From a checkpoint of a small mixture-of-experts model trained on Wikipedia.
Size: 8 layers, width 384, vocabulary 50257, 63.7M parameters.
Training: a variant of Adam for the experts, 321M tokens, 14088 steps.
Below are experts of layer 5 (counted from 0) of a mixture-of-experts language model. Rows are named router (the router's row for the expert), up (a neuron's input weights, with its number), down (a neuron's output weights, with its number) and show model dimensions 96-191. Each number is 128 + 24 x the weight over its row's rms, rounded and kept within 0 to 255. Numbers have three digits each.
Before each expert's rows: a language model's description of what the expert responds to; "raises" lists some tokens whose logits its average output raises strongly, later layers aside. This comes from a sample of Wikipedia text that the model never trained on.

# expert 18
Description: Codes and identifier fragments
raises: ",", " have", ".", " |", " ", "),"
router:165109154141158092122140113114125134124095081134127131107103136142127149165142152162105140107165165150136087115074092133113124098134156107092107156107109156109130105106144084127130124166128151055134102125110103106117132120127150137083161121137134106145102100117117111112133128137164099153
up2:134145135133119115132143106152140117135121093120121108146131111164131138116142191144118128179138162098137082117110133159137116126161161101127103144109127123133105106169146095112123118134132186097117144130131102097137126089147101137112161153108126120123105105111110108103154142145167119120
down2:114133111097152107130051138138097140147175146112101141155124175146172141151132166141115171138089120133099101139122125085121147138145159123104144146100132126095091128114122093130105140117107134116105123110102145132130171154159148120120109134137120113151125110115101128119123145117148128115
up3:126137161166145142128107177105137074147092107139155153117110091100131118095105117164140126099171104137107157113089098112113116111108160116105120113139101155089143064132105118121120159153137124088085089119136104129111120163124131112120125100154146156084085112156110126192130141156117121113
down3:107118145113093106169129115116123150096098153118087123141109140132140139137117174107119125140068160123107112145130122132174143113181116206150152094112140094119090149155139146148106122135150132151180156121113150162147133110104144098125142115114113127110158143092138168111129165159122130111
up4:154126141116123066129090091118155144078119102156127138112107145087117154154150122145125108123201174149105118149114087127174124139146170118095137098115081175091125152124128140126119128128121125127142120114101177139123139141156150141093176070122158121135137109102115124110061152129139099152
down4:110124107145152123143118132118125157145183126112116137130118160138141134118113137117145121128122119143104109116110153141112129129131080106159122121130152136150165115118119131102150124149115150081133123154137112142124117116169115093133157124129114114120086187061060155118110133116129128099
up5:111131159094136140093120132137151119155115130139127138147130101114148089131146162139134159086158114136109052154103101141101138097124152107102105147111144146110180117082055093151112133115152132063137143115092108171146162156111135167157154106126109131104162113123126162118121132116112132121
down5:162188090118085159112137141127140148120115169105138107142112139099132106113125152116135141115120138142129129130132147181106098121106088131153131076125137094153126118152119156117098094135111109178136125133135101146131168198111155124136181160112106141086172143144125107155129162155136099095
up6:134134114119099105134172084158136171137130121140134117138147145109186133142116150139126125145159138146108117147094073116140142167135179104149127149113114128123078116110148118143096088122106196131105088142088122124134207130153151131105104129111110114130126157128124165099121200129147126154
down6:165125126117142098117124108129107126108116108140134148102140150136152106130137106170113147133155131112137107153139150085082111094145150079095152159123112164133127127150144082122130137128128096076118111151135114139118127161109109088075123109164154109136079136073126136112081115126117111142
up7:096112080132136174119142143141132143162111117159158143083095077135133127119126133132147120133128123105127164115125152102091120108123107150103099145143126123122133086136118127156112130150162138108083153131132086130104149168160142121143134098147142122128078139132094111136115138161148120113
down7:088120085119098112129136131134120152128145137128122117162160090124145123153090166094118125131075155124123150135149146133164169125167117153170148049155166119137108128156157176137129127121129132141158151141118165120140108092127137128146111154101152113119157132103092152159132109139126165100
up8:157137106098121155121126131115134146139118123088087115138125119114135150130119145131141099153137125113119156149162110146125115136175141109145150166141164137130121123151143125122108087127105157157128080110082100160123114066140133115056101141136116089126105141139138147142095109144185108182
down8:069117099126173144172114140136141171131133129124139148126109124142133185154091110127135121107134140090118057128087126115110127120124124136125131137153103150127127163137122142109148142165167099104102122126139128125134137112131125119160186159094151099163114137140126158113143121138131119138
up9:096120095144093131125137112201141153112116123109113164136119116154119134110107160150137116173127143143081145131150138127160145102108121097154112125126175086118095123151184155136128090117107142079142124171111111137174110090100160143092186125138118127148166137138103101070115139098163120126
down9:135093165097121146102194115089109126139070123106170107126135145137115143127137131111135115154087100160107102125084133111112149156110162140118120104126116154148166138131104116127089104144126118126144085174131132146145135137105116129065119128135140136113103126151171122154133165136129144102
up10:070106113121149121131140113121088126119121102171139164152152142136131129147139153119117115129129144090124079080138137145119099121132127142128104144138114115153125098120143089159109136121161117144126126113121098156129147110152144105126195135153130112143108143125128134121142122144185116113
down10:064154144119117126113091105131130146125129116158108103155172102147100128113112115136128119115080138121119106091131106114147164142087130153123112114070139138145101136153165130155173122156134107174131130103126137132134118116139111161143144100110137164158144135119164144137143109101133119090
up11:148121116150122089117107092127115129117149110165108101144151118128142120125101077125113086147143168094157120149146109166145153137135139176121142098137129118136122182105137096091102095130128101170156173144155126124140136105120122132079154112110145142138149118130113095121144099156136160146
down11:100128112138136145129110107162126143108204152127133150135111152149078173094121148133117100112089134090142152104107116136172146140153113128181132117140178118121138121124164152078125159091122121113104166121123114125102110113173138100138146088131173097155150159095137111116120168146106138087
up12:163150131145131111116138180136127126166112139104146132100111103183129092154154129139137093119092157120128086094118143133146159104130156101088134168118134152116114101141116141093148119127111144107129118142154124138123112115155102157150131141138117147121100140130146130128177130111131154100
down12:134147124104125174122133179126142136164172135160103149162094148131081107132134155094132113114121139125104131122114183149128118120132133105128128147100178113133145122099121166139097120107132103134125112097150155108147147146108151098114165157143152141145150120116083142104074152114148143138
up13:109140136152161135096154156125106102109136134128118137101109105150109147153138164126157120139162140135107099131135108072115140144134167099110164115133108160109084124195130148154134113121126113106155120122112106152092149153148105153117145096118146108105080123108136095131098120114143129124
down13:120129108154168097167137137135151179166208129118154107143117158085154112154133126157121154126134124141128116087177152126152144134083110123142136164126135115127108123124112128144102162158104162136098093118136145107135137140138108107128157112102131095150131161136101155093106090153138114125
up14:107113135124136109088158110135118114137116105143135158109151178138140149146131118126093123134093138120118085089118137119104115138126131134115109161116125070177108096135175109167138129118151124100133129125129121163137115136096160049129148116137108150141099090150127125140070100156171123144
down14:094139108093142114141130160134092129158125113130109098147132125135094118096144141123156138102103138096112104123113135107108174135133136138126097142141127118161130119100153125167177129164143104138125131114122097144140086142143105140136134127142148138180175155135158165130160130105119145140
up15:125185082157135110079109135143091140107094150123090144151103123140119158120132121153098151139153156150133095085191156090107121128088120097115109159079168102133101129143115139138140112166119137113116119147141103118120136073132106155161133151096120124146096064121150142110125117110149106087
down15:119128120114140101154115114139136156131147126100111114193125160122149153113123121099136094125135130107136134160111109112140149110168099123109129117131095087118125108120109145145128139131153161143131143134105130102139181087143094163142121121108121107159150094165096174109134114108121134140
up16:127164166135142130149119101151117124128110111146152117107095146092151135165127140131124149114145139148109146123073107108113143089145153099119165127059108125112113099116127091175138137141137163131130106133110103104149129143098154156156158131167103123101141108116153099141068138100154107101
down16:127139137104080125122147150121143113177112187171107129091103118159133105117145134081106097127149160146121096106105104091118115121145143089124144127130142125128132128099117155161109102102122142096148114113151111132138160128105099124124131104138137143083123125086079137098129175175138169161
up17:094096143110138132103119137164144145103105096179142127127109142127101128135140111150139159157101139137114141124149149157105207124168160163140123155148156097149106104165149137117159077088103126154118099170114129139150076096104134164119188143162141123155085125122130144111139136169143110157
down17:098101122115114156109168153129111139165078124166159156098130093169110088113101141073147142166129104103139164132124153148152128115118124135128115084136122121132105086118131159098129127152117116149131113140178137125095152141108106131159153123107142133146128142145045148126117130122093178153
up18:134159093123112113136120166077165171109119117113153110138137127126126141151106123137139093089108131129127123088135123139181134141139122128102098148114161095086139118117176139094090129131123119111088132119123155129145143112114144126095212125110118145122141134127135130142130136146157103187
down18:143118161137163117144130104092135148137202098146109155097118136136130185087141147145094109087160122160135125125119076101118097147135153094136134191140108172098122174074174104119129117127125092087110157105140133162148129138172089137101142140136130153109108153090132145129103121157131109137
up19:136092126141143119110096112112065108104109113120173152116136139148177108166086095135165086125183145121129129098156103101095124129134094133112107120118108148120145098129105089133130140147150157115115150151104106113164139143112129084150159133113136105098092108124108124097111135153135145137
down19:106142076123122113097115153140137127186139132084142162113114124112131156098128088079124151122128134143140094114138146136139143109109121115113124105175136171114090116138146122100154098122097130133128165102129153131117132124140134131109099159099122096126155126086169159130162140095120127148
up20:089099139098118088111114093170120138103113118150114161133154131143149127141119120107093130127134141085125074092154143152126103152136125163122118136179131092141118118117136089157116120096146122146144118128137131148148113101123161072099144121118124111113102131103121112066119132156161133144
down20:086148162131136143129151128147136144137091104170148113142132129144071117150110128132137120117092112114135112111069131101145173142119134190119105119112127104108122137146160177140140099164127139142118105134100127095150085104110121143176150122143125149168119117134118152141139102142124174116
up21:154135122106122104107094135110132144085121079102121129118113112073128113151114132146152142125119176141129157128111147130114161128103123113121141161079108100145097105133172125146105097134108132100115095116115077137149097131150150114140158135168091115131111082150142086111141139133162109149
down21:092076124097159123128122133139135164142192171136102159125164161107154127144143144077100118149124123143125125116150085129109110119133130147146123099152110138144113118090126126154093140127078119169113157113140164121119120160122082154116119141103107133143133113146105139117143139100124169141
up22:132123119122099127121143170129090156148127089129139094161128148123129163147099141137158159125109160147120139115122166137120134124096120136117110129087105099109089135146106151156111125107127161132127093177145087130127121106148154163139150098124100094143125111130146087090157155180155132122
down22:134109106068129132085144086142099170136155094137111110159175162150118139141105123088116143202125140088100117125137154164141133126168125112127105115141119163138122132102144098112099109094162086152139103130139169153127126124152117118090137134113124151136126069124136129154088097070136160100
up23:124140112139117133144136100087181127155135131107132148104177144142124112173140146129138104127117088125146125100197105109120108128118144115089144140134102139112103135086089134129115106131130107134115105104144115071140148127152123145089142105130131131102152156114121119153141148143120092140
down23:095109141122134168130100168135140130147156120103159139165130156119115151147137100120155147128113126092155153152137162170127151100100131106140114142118162156121134121155146118098169192108126088125085122120139162129067157113128157125143123126109135103163112148089129108125071148138086159105

# expert 33
Description: Quotes and section openers
raises: "If", "The", "A", "John", "Final", "French"
router:130108144163131086136158141151104120103132125143089157118145135115090151115114154141078106109170155149098115109074113116173139132149143161121127145145138115045138124117156129135134118123176123123102145121154146118149130120154136134107160095131151137110111132117070137156131127164129174135
up3:097138100146099089151143132133136171138121144157114133100147122170115129129141073142123124113170144103147142059142138173147133135110131145055168123162136132152151128092140120136113211123126114128086108135093121135159126128077136086170104115116109128126090133102123142125134127094131114138
down3:127138117091154142143165089168131124073138120097114130145122178118142113140135171122140165161095100123138146147083147104108142137114122131097161081104089120150134110100150136167122110176155096114114104113134097127092173119171133156097118159121091149154095077117130133153156153152114134112
up4:131141140147146110135105142195140153161100116122135153184105103115091123126118137098129148134120162073129081115097146082115145126114157120090110158137153109110132121110118101119128086098156134087130126123120132102125122123095094133121156144148102109093126133104135138083139127123122151179
down4:135104122149157103145104198145132118144057142103139114138148123114166093128142117114137152121112120124097189126125155144134137145117153126119158162135137147162138120137099106155122110108125103129149223180118151158147149115132127112124106147089113106149150170117106084139075161153113163113
up5:143141123086107136116172105112116161156125136167151129130124094152164079105119135110126130102096140084117120100141118112137122150144114124125129160156167095115155125162120130107142158121200127116141122159118152170107162133153146121169126093079107153155137116166102180137151099094102128151
down5:150109142129115111100155141153104141110133137102128129144124142162121104131107124133140143158169106118118099121116131087137138100090115115120129096133099162134135128131111121100138101140114125075098096101179137096096103144163141137136135190164125140107097096115088142157142138131131126107
up6:136088125141161123111119143087126118130141090095106133112149106148137140135144135157108107117139124150104092134130131110134096098126126135108115121139110148094133127171180130142138112119127089098141143118107102150134150084150156119095143112127174140110115128084106135113110148116099120118
down6:114130112139100147158117140132166109144255150158145138140110102118124093121125111131135130152170162118155125126147112171117127113127116132131132150123150138173128118117078149122115141146149143144130122134129150104143128139127123109168110119129131119102140104160100115127147143152121111129
up7:134081100142158107143128158145104141142141136169139128106144172151159158123110158109186110149103175118120144150115117140151162114122115170115123153129150130156105146132142124129178103145114146145125134148140139115166122144132127148104104137171176123136126120140122104158140119094110154128
down7:136142117145118124135119137123153171138255105153168147138076123121119132080159119142141139115115149125171133131130134125090104133097107105136133130145126121177112118152141108118102130094132124113126178106134129143137157144103118108140095102134162172128143163129144132122158116134126117155
up8:116164189188099088124083152169102142092106178138126112147111106107175107133105189105116137113162153132107126128110140125122090113114098121145169132126127120113151148103153152102128145141143129099131121133130156154122079107115125136136162125139085131103075147089085141103099152163113170148
down8:137153088105140118142139119145087125105248158138154113118129139129156129122139141161113080071132110154110137133122115133152157130138150139121113099151135106114119143112118138137145140103122127118131255129154126118105092116176143144114117131132125095120125089147143092138105089169113126112
up9:116145157114148117144162145116120156124127111170149078153134135145098131117156125122106143122177158125111096114110157165109158117126128112126137139178129175121151135091098124149101115121154110118125125141120104119139094119112136161144143096152141126143117118172166140159130131111145150162
down9:163168106127130175127113102142134117120255163090108109091122148117144119094120141097138111123130110159139145139117123104127143116105139149132170151106144121143170150145099106150126112105131143160129169133135116161161136133189137119106120138126151149133104098138135073122109125155129124126
up10:070141127127155049108112143166106156125134116134150151134173126146098148116101138092127150132152190164121152148147119056131106124142112129127192128096129112127110165160186095103114130120153111145123136148148173143134090137156142124150142132164146142122114136140149141104114130109132126118
down10:118140130124127107118112130144130147172255086135122132144110087150132124101117128131172133082164138148131160135143135124153121133127150105136097124153130167130132116165116143065157142104138139096125158093138142100114135108157114145137104160137189142065147136139138107122125132127184125112
up11:116165105097140098128102099148083097120135143147127151119147141130111156166127158144175127152100143134112095143106171088185126107140133123152114095112096101110133107167184114111112172114133109122145136156119126134098132122136126145117157125102132143129112115119137109128112125175143162142
down11:124129153151149111142153094140122120155141133129175134170141129075134091136120096125128125129146143114152111140143163135120159130118126090137110114101107140115105108124130177124130115140124159119152115145108104107140106116074100137138138127119140135135166103140104142140140133080096131116
up12:097121108140128128123105142154098137119131063160115172087164141115110112145095145137126113147165106121143129076113135122140166096133154147091140116124118092119081084136152171174094156152155119106092137143119129111142139150112134108134155102142132109092125154085127090136161168110119127143
down12:122127113118118118160107114136116138079177113125107128135132149094136136162100135140130103127101096137155164139133121139114140097149121124103148135102113095111108113091147094146107129135161106184127141140085152204108128107180131200154099130136126121178111111109117111128115112124092113107
up13:129155174149147109156160154110127083113099146140135090129081097131159103155104149134123143149124104132083108122142125156125125141102135116152173158112141128097125152082141127119094141161173149147109108101116163154187180115111120138142126113136131154095094165127094149151112152162112123084
down13:117137125122134146087117112136147123066075141121119082121115119146122102137142184131105101136106103111122130139149170151104096173135108120140119129113120140122146137096117114161108141092107114109109232143165118111118117129136127115137119125145111104142137122164103098148116119137104127144
up14:116128105199118109140118148054093159128129136206137110122117122162134173120106125089131134128123173169133142141113109131148142115157107127099136113123108152115127122109157113164149129168139117101128138101121190101138146140163140150155129087143137130114109137136150080129146140106152118162
down14:116133129146125122127122151106146141147255109124141146119099105123153176088131141120128111099131105149114129122092118131136118146097155136146130125119141149135144118090092095125153156097121157124113187102130133129123134128152124127138127131144185126110114111097112147119130139135145112158
up15:095072127134152097134132109102084117141130111166125139125156131160090149136142109114142166097143127090144090127079103139152149117147124107119180135132119163111102156105102092122155107138138102119107127091075150151147127108106167147104117100169182137095142136142140118107131159152099164129
down15:122143123112108135123093141138132103124255118119135137163122132111146110048129159126107120110150153116151124140134129145103105120110122136175129128120110143142098097131095112102108116050139136153139156130110124134135131139138120130138144136138164130111124105127133156109115123135133129123
up16:119138154131127118097108112123116073084130094169154130141119124101129139140167122157106129140206143112113115163125112113117106096154193109099114121170125105096160110106119166107124155116115128151145110140095101065150110173129095144072078130082153151136118113141101151170103088102154162135
down16:154104142116123124128120155141144139105165076179144141086132084144100136140131110128089099138159174117131157136155102105102119123098157099117126159099128155158131105175134101150112118122102123127111132151128145123077134157088154115121139136165205146137137155100117114166107110130146144138
up17:147148086086067078156122119121118109096124074119132134161096179203136144168122152099146133180133132132126143125124084152125115127138118151144106123142140147111148123145129175178101085122098146132166124202092093140113093151125145129132107120099119152171116117128123125115114117127121133128
down17:149097155112118151162170147117140119139187124106143155150125128144118102111157139141139131091129152132173126131121109115110087123112130127106136129134095142148091100157128132170096118150144153113116090140165173131142140145147132097105153086126126161146136125172149161138139105139162098110
up18:096124100134163126071108127066094127178113097127138168108135134135126073142149170078148139130099137136130089138134135117119150113159113138124149143079114147080146128145099096182130109160174181149059139141079141123114115165156131155172129141149120109155143139107107102117136151146110110101
down18:104131123172147123113125121136158137105084145146159145161147189107182159193125097110122132119135128117133133162117141149064157107143132115140094115094107109145140107155148142198125105139137114127129116113139115139107125140110082121134142118139112069175149142098118123122126132105127183132
up19:113118112150149111141122154173133110113121144125131106105131096110157110151145117157109144129124162140109101139150150153155140117135135123158108122183103107141124151123105118096120102140161159169122130175116138125116088148106104143112171153167134107154137115137128095130114149166120153121
down19:140152103084122132117141100160093102118201095094157103113110130156102104085147113135077119137120126139166126139097166134134169091127113117101123113117111098122094119146121118129109110110157145094152208162103092152096135105114133141148112132127082146155118118137116132133143128143110159131
up20:111120141125117126139120135146152102150118130143096159171150147126092180166159126150165140115130135151077141086137121101142143084089108132142109161099152152123118128133110164105156104144096164090144121149164094175120114135127135134120143110156150141076143104119130125102145141170104156107
down20:108117113121098087145123124147129091161218125089128119133134140109148116104136128124142126132126169130132114114111134125155153120109093111167133105165106146129104093102113163094139100097154152139177162136150113096134118134117108133153161106128080130122139128165108128087127162113110161129
up21:120135128155122147171135161159110187087111089146130138139126094144102122113120145136110120109128169102145130127113138148132146164104123139104087113136132110157126124154148128114129106148155133107141131111160184112151152143106150093166130111142096121163089149130096138132158160123175135116
down21:139127147106139123137126155141106108115130183110077122165143145156104136153137131154131112191132100114086101107143167117169156123158119146136153106128117152101146133134115121146145122144162127131104058132148120094175096111151117129142072160112104120115091090155127089128107103166135124096
up22:160114157132162133154122123185107158099119124172148092120107151137093127106131163136101137115151158127141123135102111141147130167094166131110133172151135098132126115061143114115163151171163108148113112144113170156123140118127093159127107125139138178134073156107153137162127072120140100116
down22:146144128120153131116118159143110123094077149104134116152107115128129153128106152118115113127141134128143131130106157127141121146131131134144154114116125156135132135095120125183155148126121121096114181164157096129133122136104116110133150114125149137107149103137135106114120123174147153115
up23:109080133130143089069116095134093139157127118147103118132145140142075144134124122119109133120130154104124120126129109119142143102144127092091113136130117176131104167151099129126150129127120129111108140152082149161153115128102108162110137118143147122110178152148150119099104122179101127110
down23:139119127111114109131103131158120113106255113135105108126131133146125087071082103132088133142159159128137137167135157119140159082112110129149114138136116169130114125114131110104124122069154142121175193129134083106116110077153130116149132117112123139156163121141126127094114145119135169143
up24:108152154095128139080124149154141115084120053118169134177108064063115208119140105158121125093146153123139157163101135133114116134132165132147145120130138078092117114141163126124104146143117160146113134115103131084155162128159145126138120100152128131118118092094136152145154174134135162146
down24:134151098099101119133116117158125113157102113134101133083147119165148136144152141126136120138144166083074121142103128102120138118135182110079101148141133112150081129156135136127165121074122116152138121123103125161134133136110085141143088182095176142126137142084119098132118128176150151093

# expert 19
Description: Non-Latin script bytes
raises: ",", "-", ";", "\n", ".", " ("
router:116125177137107114124146121114184126146132142154114162106098104128102137141142144141118128149125139123147136130090129124185130090133153106134136117109123149106101084084106107115135152143109166091119089130137122100137151099153121107094156114164112152154140105122083142102117145163142137146
up0:115111126079128156188105119153132141127132154144138120133135098164119152125109133136118094156147102114135097109152136119149149136144174144122134128132109115063098134116121124115146125148131109130128134118124134115174040115103147121102172152122131157136138131098088123136134112135122144147
down0:144144073115153091173156143157121159149171122088122104118129104117136123146087136157115169126131107144109112129140156124108138128173109145137123122130117144158116113088175137120137101127117102137150112114172097151046112113093156149120126125126116193108090160122169146140119126119139111092
up1:103119097121100076123083137141155078130131175157124138133130106128129161164113113154096136118113099112121102129101097134144116049147122128103088122197153109124102132140111142152163152137096100132171129108145104117159072149098119165127145163123111127140129164108107091122133150179139068157
down1:154126118147134112121141161145134104121164120137079146093131111145137181151122116125173069101139092135099118081113156112133123099167123157165187106119109106090107110106094117103140126122159141132154162140116096174161149135064156122070154133132092163128142167126091105134149127133128119165
up2:153119172120107095125136125134165133118130113109096108098130095134143176143155140133128124149135171168062128142155113140143130121072094089109126135164099108104084117116101104137116135152132144120083136174182131126154148103126130144131154128140099142113111158130082124110094144120127129139
down2:134106165125101144171151087142120120115127112129166126141132153104133089106108151153126132160113157094138128123188118136106126180115170133123130097078179117131139150127083142132150113119109131157136105119165126113157155182131140150128093107107141142133131185138163130120140156109142181112
up3:135135166129092119093110102129115099125128134116135111079133120125139108131128115150107081150173132104161125115121119147164172127114165120141147162151138105070173117130138108141110107180139094139099141127108120114153124128126112121124127161168155111128132136094145121169165140159102136126
down3:088136140113133161135130140140125159092120136134163113131161130124123116144143115160097116159121105144151148135111113134106120131135098132102097147087122106180143142129129144112107128103130088138133117130151141103103139153145141115103122084126147149134069128114177178141129131147156119105
up4:119120171126096128109100129109181143136127145143159110118092105106116130135154112099105122110144126127127090126091143092116137111140099109135105129075110127157137106123123141143130127138111148100119140127106174112089152144109103114139126141095150160111140128169092152125151140151157154149
down4:122125101120148151126123146159133144130203145112152086156143158127156105127116123118100130120117120135129142152125115147117117136138105110136151122146129114131132166157137154124111113122084144143127105124124104114138117132131119144168132145118139140133118138137132136132117128157140099126
up5:146167142078102120111150144124094154141118134099140109152076116097148148106126120134112097140109123156114107104125120126118150149104137120121114143127151109130141148116118122113143156122122135092116113153131134109157158097145108155183163127114142106093137118125153141148105183096125119103
down5:132090168132121090130155120133119145131174122131117141126154112125136142104155122137124141186136173121181167147151079129152160131117132129121107142137167119164094135136140105148100161154154154122109108109131135111109133091160091118151110132179144130118131140134135103119118143152141118153
up6:133135140116102122141099142135118144111117160153157145152142090144124110111160125127126096142110137069127134134136105146127135073106142111123127116153121111135109142150138127147104134142119083073112128091108122122109118176128131147177175127134107137113094144092114125147134152106124121182
down6:120109121106124121135151145101141124118138102116111149105125141150135174162113156119161132110155125159085176139121137102123108125149146123149151174116149127112135144094149125101140110094154150134120104164175087133104130132102155144136114151138101156143085153150130122117140142117140116166
up7:123135150115139105154128155137135185159124125139138146135110099128099179153145117149151141138126125107126135141131150114158132127100086140124122098084137116136100112116155128143150133125150124110126122132144137104101140140093138100169126136096112131149143121174105061137130152139123167133
down7:155124142113154163135113148136104104147146150107129096150159140153107145137125147115135095156124157128134151141166116141120125130136156087142161100171185101116131130132106135136155110153134109144104105123133107118153107125105124101166112112090167148112125117130107128152105117133100128150
up8:155129105173098149118147076087162103103131135145104106143153159145100071113126164129135140102117160152106126118085168111083141142136134143141121215114117149096136101111044100105116151163140148097107111127123122149127132098175137103079149131169154140147111131143124154094127133169153105100
down8:124138117135139133143129047143117137114244093129104105131124134119129104091094127116107129136132135142120128139118125141092077155132140151121109143116133153127156137104130119080110163136159124117127076134120125149118129131186124117121109127136143150150113126122126136109117113138127107115
up9:107120102098107155157139173112140137120106201082127145122126095140126115183146118104115132141152145156124160117091126125105148158092144120082139116142158135134085113118152151166120093156164130117148112146116108096107116136155109103182132050140129118135145087118136099148142136079137143104
down9:132103139125147127119118156131084103130116106163131103115135136150137143106147143164125106095145104107143150121098111126147166114156134128120140112124158157079142137138126134134067149099196113158096120120128123170103144119143092149113144096114148097123171136117114157128124149153126135111
up10:157145170148107130126090164126138112161134151150089105111092112104109123183156137119099170148134140125115096119123135104135139080091091110092142119111157146145174100096119126161097110136142131140139101118171120147116151085103113120145116173111136118113120145216123104124114075134157174133
down10:149145151116127122106108168111104133169202137137149126140135115143118139147147132106161109125143136134153137112141114134159111151137154103152149102166156061092134128117111144102139113146111141113094102118111131091166145143119132137161121140124139133145138125107109119126104149132101164159
up11:104178106125150068111101196143095142150117167134150167125139102110111163135129114133134117121076100099124094129158120126113156083125138135101086098147160156113082139118179126101197102151117144116123150128134152124110117121137153122140126137111095132121142098121149131145136085099122140142
down11:121138104121104139138120148112112150150209157106148135103128128139144160122137138130143136129122127143111128104138145125152112139110102111129101121120105148132135147145140155149127135126122128126134183117147144138151185116121157151136165103130077229107168128109118123146130107106167102148
up12:103128163111130121117114163148118143129131111117078146146176138151142134124096181120126095124111129093168137111108130086181145132145125125131120116137093109134158122191138169129111077068132153133143143147157134138139105087133123110133147129125131121148136102119135117122155128159171106117
down12:117145119125139140141158093139108144124114135156127142154148172131115135145130138103102134121131133116120128144155111131137128126161139106124149140145107115124155101162123122147108110109104147101131127168135109133086121103111076144140175111120161117151129094107081142127121116129119096135
up13:085140120128134086126160166104102113127133099134113122135146087119107135146131142137138124102124117119164136125150114113181103117119141119126170103124121140129097104108182137085147110156141129127135143128134114087144068140118152108157112161135092159133098127121121103131134088130126133104
down13:159110137120115117136157107108145097183180137139115128096117077093078151117126139158162157128144128122135121126149134112161119164123137137118110085180131102094140133114090177124079142115115137135102106123135149119113106136122142154118140136114108131143110097109137125128091126122111162100
up14:112133109075106132113093126196087120147129166124114169136098112141160144168137124157079083139157162106170092131139119124135090142114153123124150106118129121144151129099138128111111160135108157124140141100084103091176083199075117136149153156107105117128134120114082104126134147087145148142
down14:178111141135124126105132131142145133137131140123121133121173119115104129133124112107159108149150139128152171129142083129131095144171126094158124110152165098106142141108171100112134107174121149110102082132138114143155149176109147153125164145145099140140122134108140121134141162112152126133
up15:134112140110130133127133135115158117130125129147103129109174124119129131131122147128084069138147120127158097116139129159111149134116154140119133146113105172068181083073117147143104143160177112134074123110140140143084159115127155151099131099111188128133135112120122117146134084180116137103
down15:141137149163112139136144059099163098089196095147105134165140147098112081087098128141149157105127161133112144093094176107098120133125123127147107161094123166129147128123103118076114153161137152105109097162102141106129119142173114105090123121148155178141140124127096154102147100148164097104
up16:141120147113162114104124150118106105091105137158116134142086116129140171122123107142113148168148125141131096132092113154119128148130155201113115110103180103155138148118081166117122134134093081171157091152139108081100151135120135147180095095083104123134132097109153125160165163098137107124
down16:140120149113149149137135181139128092081084140155132109144135139160126125144156133131069109163092124121159125118125137177118196112146074149120152101105129144171089125173157105141143125111142092152128129182108149095156101140162109105178125123130098093095125064119125106161152163152161099118
up17:098157132131133085114087204084118134147128182129143126138115088079078144129090141126107145107081129109129089130104125146111139053163168149143142117133147135120110129157150116085144092147123143135140142121116137119107089092127116138172120160127116155117103124123107183150112090156124167142
down17:126124118111096151157112137137149165127237156076149098143158144120139134125138129131077146132111101150117129121080111132149120153112112132146124126118113124126124131112129179146123107123106156132121122128139132130118159118112128112142125141145089220096142135147116142144097134111147105112
up18:132166175174104080115123121109188148121143119103132142134131142115119106122125129101126148094101122136121089130123161117105148100130126126137069132130122155133124125099085125124162153119104158108116116140101148140092123058164106119096123140164132159113148142159141204072141118148122150125
down18:122135125132118137126121119122111135113255137131161098133125140118125105079104138122116133134153138139110132111126136119137127151108137123127104159110119141141131138124123154116125152100138139114162119115131132141147154131139108113159111117129148184132124154117109128125122117144127104099
up19:117161150092102128142162118152135138147123166141174121150118120128127151136155100124090108143147101097095072124063084109133138121118131119118158151113136093097132140078133135139106100163097087086119138105109118115167117147119116119201130134134126109085129147093119103147132144103126119171
down19:158140137136149133158136148135115127101126129125136140114138113148128161150154116142112099149128117138164146125149105156103106141121154140116119149128143130154144159088156144118112104121116127140111106148110110138110123164115173151113139135141133142112076175105149151164098152138141129138
up20:101143157131117094120112158120186135144146161132160098116091105116100136119145122093122146081100097114131096125135145134123174087155112118113101119104109122133124095147114124131147147119110127088118155137146172127102144112136123116125140146107152167107154157163112160144152128121151155146
down20:122138098121134155144119146140128163119247167093137076158145144136159107122119133125094140126131110140122135129108109123133130135128114130128136142130125125134119149144131161129140115122099142135131115119129117114132130132120118126158144137126126171115116153122123136141120121134150101108
up21:128155184110104136120139130123164134112133131133130146121179135108116124120146110136095098132122100161122123141093109097169120058112129123140128079146151146086110097118114136112196081123109182133120147128129119110106146111109154115094144155152109119142132102069094155113101112125110135133
down21:121163133129102163159106128115167121162148156121159136135109105082114105107143110152163125174155159112134150086162136117150111164101128102125114158131133126143159137111122178132101112092146094132150123094143139109159180141120106126108117151140125155152136146100126150132113099127102148097